From a checkpoint of a small mixture-of-experts model trained on Wikipedia.
Size: 8 layers, width 256, vocabulary 8192, 24.2M parameters.
Experts: 32 experts in each of 8 layers, 64 SwiGLU neurons an expert, a softmax router.
Training: a variant of Adam for the experts, 542M tokens.
Below are experts of layer 3 (counted from 0) of a mixture-of-experts language model. Rows are named down (a neuron's output weights, with its number) and show model dimensions 0-255. Each number is 128 + 24 x the weight over its row's rms, rounded and kept within 0 to 255. Numbers have three digits each.
Before each expert's rows: "comes before" lists some tokens at least twice as common just after its tokens as in all text. This comes from a sample of Wikipedia text that the model never trained on. Tokens count by the router's weight.

# expert 21
comes before: "s", " of", ",", ".", "ed", "ing"
down0:101142154094164129169081123143136142164119173129125159113138107137169087080111121135108100128154125139099088165138135120118152088133101139126147115120133100157130139122130148151086134126090133108176153119145120095129105108170129167127167152108154132142130097152153107131101108123135133129148120087089138107112150185171119126089094122170179145149096099118128138169114149134093166118109147141173150144158116107170134128104108141119139117109135147093159111141098117144087128149138150135101119098152131112121160141151132115139178168119129097121160168106137111138122120144123118120111129135108130134106136141153179129084158184111155139158162143080119173136131157160087104103128181104126145146131121120152111147107101160153070116102154149146121107129084147136120141140118114

# expert 0
comes before: " ", " the", " he", " and", " a", " was"
down1:136115150154185108112128146127120148147144116091121126209096102148085174155122070137129116086117117118060111160121100173147119092108148122150113120119067147122117137188129155105135107144172122133101174100121152117104138079136121112170124097138168089128141111097145134151128168139114110113170161082125135117103123127187164164120105142122140126139106161131136098115133179098106124133159142104129147146132126158105136114131096143126149114137146152108145143159145186134145114122140140128142173140101127139155127135123149122136127120126110123134152151107130141132081130158130126129121126144108115094127112116138148129120121104145116132144159107129129115157168111110115173115121154173141108127154078127097129103116152158130119120060151133138122122177119087106118180128123148

# expert 7
comes before: " |", ",", "8", "7", ".", "6"
down0:114151072175120155123084112138112115129114094133158114117122138107088127115095099110110103131150141127141120129116134152145106094177155141104103161136083078167176169095119142122128137120091145093100145113081134134147132111120119137114136137112107106096140156214097156125137145157089128119138114112129085115105087143124142111104090149136114095116102084124121122170173126151123134155148115127111119123111153155176129139130064143118114135140120134128127114128115122135088130143119099178144149158137162133160148181123116137135112156101119121155118082129133117122122112082091097115130111164132122134147114148110123150145128144133170155149173100113098164167096155084127105113122118158123135083137142108158150103100111077181121124116120112094117116150150139130156126104108110

# expert 23
comes before: "s", ",", " of", " and", " (", "'"
down0:157140129109155088133106094120162097147114112189151156088110135130117153131177118098169138122171119140145139125111150074093126130141163089108136109103126133144120095108112145113137147118117110102113097061185153126155146146105158135112134140130165156139126157100129129139113119106109117149102105108157131163126132142109144147151135125105152142083118092128158120096155157087144099131145133116115124144121145149102153103168155128123091144120139161154105159125137161167123105115170162116150171138146118121150087114115119089115120169114158143149105080112134109108087093135118111140084100174139137121134100108104092143103106113149103094121137128130141110139151092086157148145080156121128117168143136141117129126206161146138130128105140166182128136118110122098119124093148143

# expert 22
comes before: " ", "\n", " —", " +", " \"", " −"
down0:187132149152144112129109174168121113161110159124142129149112123127111133130120086164154085134162114126114109128134129121102128118115124114139140131137115152103159107125087107127126091137146129132147111149120132107155133163114160137144129077133133105125107125121158123147124144109105118183144173155091110130103100113151175097154064101103107123150137112152088137092211110113123129095121120145118097112142110110157131113129138123137117112099147081129095163100155119113118124111147121141137158105116152126128132118119149050130131129153150133121164113148105115085134114155146180137162149129089099125145115119135138124129085151119083123137123130171193109119116098103089158142122089117131230130148140133158096160137146127088131118145139096135132129106108081130140135114132115

# expert 13
comes before: "1", "2", "3", "==", "st", "The"
down0:118166136097096161137134136112116115116171110116114119094156123110115141149113124136098101114106170137159105164112133149127128126117123139143127123113121143135133131166122127131108133136143143122102123134125115124105144126138133144148132121114093113146163122157120073128111128143158138079130123147116102138175138112160125166134151154080101103138092148142147110155134117140168197102143153105111114114147117104173115070116107148102150162144113147133127132151123086182112118162095123167113103112210094104066122136107126112153143150142134135144145120190162084122103122139146153160109139136189135113160133163158096114116108125131098090102104143103100141136127107118121188150133130136080112132098109136129113132075127150144133123142128109178109132131171114100128050106132144

# expert 3
comes before: "0", "9", "1", "8", "2", "5"
down2:147194134114124115152102127175119145115189138165155088116141146099137189101117120109145112109124121144107120137150148135136128126143149161133116163098121155169158158133102167141078130137149140137129129151130123141136164169103099112139143144124138166131145166159148139115166132093148087097117104141162093097094119157166142133133112091096156165124091141127144127095130090079120085111182110109102123166146119135095110144052090150137109119152137093123123065185127105150112132093137112110131082121121134129112125141105158150115099097129164118150133152140125147135104127087178118100118168109111140132120138148163095108114107149127119129130090121098099110143120148115157120154139129118100114151122134162105137108163097130112156112153112123170137127135131124118145156118112153

# expert 18
comes before: "-", "|", " |", ":", ")", ";"
down0:131133118123079116131151104105149120133147099155114145114152149104117092182155115116122130127151129135176100138148130125129068147179169133164138094159125108101094123165136106123121140109077160138098168154142170129097105141088115146093111138115150135118142148161171096160145144156087146117162148147112115181167160115153119102094145144127133114115109171122146131168103136133166087137120111092119129130137084117152105081136142127103162112111128125116135151135126123088126098147126109129121114134131131144125148126150082109124137076137142157130156160099144087121171145118119166129112144138108102104100113162118103129139130111121102096142140113110132172141128152113074152122106123155120104109127159141186185120148175091179104109115112122129149152131146181144105141152131124

# expert 28
comes before: "0", "9", "8", "7", "1", "6"
down1:150110114149128129142127163125118119139083117152112104124142107105104106139148152138171129132133095142170107159111166115127121124187127146113144108121138120097140128133129073128099066096100162103160140133074131135163132122145159142133057137123103124170093136090137121092120113111145135108168116142130103112145163118119102104170194131105101132077112128149138109113129156150132133133140078148152163121127135120127137112186122170134125158123125068084132153111127147128153140129177111138143101147105097137115105114135098143123163147159110142140121151141153160125170124107132109119180150113137127088137140086168164131074108149109126128083102142150125123147150143116137123125131107134134114103148144146150113146107162159121148109120176109162088154100182159126141095130142123

# expert 30
comes before: "\n", "|", "==", "-", "===", "The"
down1:109155099092207142160089104154107090107117162145137157127145112155131144141123133097163129134097124113144151113087140125103093125099157090155162126154162109143109116132100175139133128119084084129101106151182077095116066156114100129127160128149121160173098116130103146145129161131163121105141075119165141137128142123148155136120142151123084100110137123098145101101102117124146089105112117105133115166111125106104112147111115123138142123152121149134140145127110130134102133139173115104127117133118161156139093160132101107134121147134143110176134102126112169132146125109150127139145175129120145172094131137121138185111086167132142123148117085118165116155151127112110130171116127119102146114101149103131173123108178121161136126116083143174109102147139125177140138123166113

# expert 5
comes before: "\n", "-", "|", " The", " In", " He"
down1:140155128144139082118126115116139176145142107123115160122135093126115117124128129112119132136097117137095154121143120118144122172127116093128178108115132147120111124159123114152157133129107182170162103073139133114067136103188168163113150093135101117123117111084075153119150129109119135146151121158150129155108116131117121157137132156087107158125120125082137117158130119120131132114150130166117153143136122153103141154183114185124161182133154119117100122119133165167061143114105098111140118120144160139155143132119123123135119134135153090137118129115146127099142142172113144151150110137151055184133141132133111130164116110131109124104167090131143153130133137092119159102142137115142140192093121147148128158169170111145142151160146108090103159150129130123155117135139059

# expert 26
comes before: " |", " (", ")", "'", ";", "S"
down0:140142138132169161123086129129096125190106148122147142137134141139149153143157135163082102113128140085138126152155111156099027142084126141112072105112149111077103117123106138138096118129114116159103111156161141128109135119131145140144117100136130136154113160063147116102118122123145125176131100135104130155136129093117144119130142109156131149126098110096162112139123153161148125106101138126145114056118134111154089075134125148113134118130128119107139120131084147164120069135153095121127158076131149128126128123164135090123198120115147100163133091118116177134092097163101138099128172095123099115141122129126139157117117148132126109106126125086116175103121102099122137105130138084143122132125179148137141145160131124102149128137129144125123150166130112137118125160135102